config.yaml
num_hidden_layers: 13
hidden_size: 128
n_experts: 32
experts_per_token: 1
d_expert: 64
d_shared_expert: 64
hidden_act: "swiglu"
moe_layers: [1, 3, 5, 7, 9, 11]
router_score: "sigmoid"
normalize_top_k: false
routed_scale: 2.0
balance_loss: 0.0114
balance_bias: false
router_bias: true
scale_expert_input: true
init_std_router: 0.0101
lr_router: 0.00216
vocab_size: 2048
norm: "rmsnorm"
norm_eps: 1e-05
tie_word_embeddings: false
optimizer: "muon_variant"
learning_rate: 0.0125
beta1: 0.93
batch_tokens: 131072
max_seq_len: 1024
train_tokens: 658600000
max_steps: 5025
dataset: "wikipedia_en"
Below are experts of layer 5 (counted from 0) of a mixture-of-experts language model. Rows are named router (the router's row for the expert), gate (a neuron's input weights, with its number), up (a neuron's input weights, with its number) and show model dimensions 0-127. Each number is 200 + 20 x the weight over its row's rms, rounded and kept within 0 to 999.
Before each expert's rows: a language model's description of what the expert responds to. This comes from a sample of Wikipedia text that the model never trained on.

# expert 1
What it handles: Articles and headings. Indefinite articles a and an after is, was, as, plus wiki section-heading markers == and === around titles like Background, Geography.
router,227,210,223,173,241,217,206,194,215,197,178,203,170,206,202,163,156,180,181,187,212,202,222,228,196,165,185,252,201,211,213,195,193,218,204,216,208,151,227,224,180,184,219,229,193,239,182,201,213,187,210,210,181,178,180,207,182,168,180,218,212,219,241,202,198,202,185,198,174,177,217,188,199,213,227,183,140,195,194,219,206,214,151,208,200,203,215,214,187,173,197,221,215,210,184,197,201,195,203,217,183,200,197,187,211,211,213,211,188,195,177,197,168,210,166,219,217,218,192,184,197,208,219,172,174,228,229,196
gate4,207,224,212,185,204,193,228,187,176,205,198,212,203,179,156,195,183,189,200,208,206,198,231,222,197,201,215,207,191,208,203,227,201,181,231,161,208,211,230,190,196,190,215,193,179,204,162,204,234,207,230,196,205,221,196,204,198,199,167,191,183,210,193,166,205,204,195,175,206,212,220,215,198,171,185,176,185,183,207,187,227,196,221,229,241,236,187,241,221,159,178,209,207,218,188,188,145,195,219,219,194,217,178,195,201,213,188,212,229,174,201,223,202,207,195,253,204,182,207,207,221,219,219,142,193,187,236,221
up4,215,186,195,232,198,220,207,212,228,204,188,235,220,189,192,230,199,195,210,230,199,205,230,248,226,193,216,165,214,216,166,170,198,217,225,175,202,207,203,202,208,213,184,203,198,211,190,199,224,186,172,210,218,208,200,210,192,176,251,176,182,237,222,227,203,200,225,194,147,190,201,195,172,200,222,216,211,163,235,181,200,216,186,166,225,218,188,210,199,214,223,163,208,202,193,169,183,199,209,216,165,193,230,189,221,196,202,169,184,214,207,239,179,180,194,195,208,180,200,169,168,219,183,210,176,205,189,203

# expert 25
What it handles: Punctuation and infobox colons. Periods, colons and hyphens, above all the colon after infobox field labels like Website, Dates, and list or decimal points.
router,224,235,216,189,204,231,214,162,211,207,211,192,170,207,219,204,176,201,225,174,234,154,194,216,206,176,234,215,207,203,176,250,169,227,206,193,199,203,191,235,205,182,208,213,207,198,199,166,213,205,217,250,188,190,200,194,200,187,217,212,211,212,227,197,222,227,203,224,177,201,216,184,182,227,203,191,163,182,186,226,173,191,181,210,199,199,225,202,222,190,200,223,233,198,179,178,202,195,189,222,185,183,189,178,200,202,171,206,167,202,223,229,199,207,174,206,165,181,204,213,201,179,204,212,163,245,216,235
gate4,180,246,215,186,175,183,185,191,208,186,209,217,214,207,214,194,182,218,206,224,192,236,225,190,204,191,175,189,175,178,205,236,204,167,211,186,198,218,195,204,187,178,200,197,173,215,192,223,209,220,181,175,182,203,199,202,220,171,179,199,201,225,201,206,178,210,167,204,209,195,170,172,239,210,205,213,176,191,199,220,209,242,241,177,217,195,210,216,220,221,211,204,217,191,245,181,180,219,205,199,224,209,240,182,160,194,158,175,199,215,212,172,191,181,205,215,202,201,196,178,193,168,218,233,178,144,186,216
up4,229,226,228,208,186,215,173,222,175,228,207,173,172,222,226,203,238,185,197,162,196,167,188,215,228,212,198,182,198,215,196,229,192,221,195,204,197,213,187,209,188,186,179,201,188,193,199,192,216,209,228,157,181,202,216,201,189,212,229,182,193,200,197,195,193,208,206,209,187,170,244,225,213,192,195,181,200,196,158,216,216,220,170,204,196,179,238,185,186,218,148,207,184,206,166,204,205,203,173,213,216,174,170,189,200,157,214,221,201,158,201,219,190,204,211,205,173,193,201,191,222,158,214,202,191,184,250,205

# expert 16
What it handles: Table pipes, letter e. Pipe separators between cells in numeric sports or data tables, plus word-final e pieces as in ethane, Storeys, anywhere.
router,177,245,174,218,211,209,196,207,186,201,216,196,194,205,208,196,176,162,211,166,256,160,212,223,212,191,210,233,198,216,202,207,186,227,215,218,191,183,180,209,178,184,204,217,234,195,214,195,185,232,229,192,208,167,220,190,213,175,173,187,209,191,232,209,211,214,197,202,213,188,193,185,221,236,203,185,144,209,205,208,186,197,214,212,241,197,202,206,188,198,183,189,229,176,182,170,228,203,197,218,183,198,185,201,198,206,174,195,214,169,201,203,199,182,166,184,160,175,221,162,236,187,188,197,179,176,228,204
gate4,193,181,205,209,235,200,188,198,223,182,162,182,214,208,260,241,210,216,213,197,216,188,205,217,184,207,201,231,181,193,212,174,234,210,186,189,194,200,188,200,192,225,158,206,176,180,194,204,182,210,166,207,213,190,194,171,239,222,212,216,189,183,196,190,202,229,179,218,176,199,211,174,214,177,216,212,191,208,183,227,206,212,212,209,199,219,256,192,212,192,174,188,174,208,177,225,175,196,163,198,189,190,195,187,195,233,178,210,217,243,204,220,202,237,203,179,193,198,187,151,184,177,228,222,195,184,189,228
up4,207,208,209,191,172,188,197,227,150,215,171,188,199,212,195,220,230,202,190,180,228,196,191,170,187,156,170,184,210,180,203,202,197,207,207,182,198,213,213,197,244,207,217,204,216,183,200,211,191,181,196,203,198,225,202,187,199,202,185,195,205,160,220,228,181,213,193,171,234,204,179,202,186,182,175,204,198,180,217,146,201,225,198,191,232,181,197,216,202,215,204,180,168,226,214,214,200,195,174,193,225,181,189,198,221,157,244,174,207,179,223,180,217,204,193,223,201,179,189,216,190,170,198,171,215,212,187,270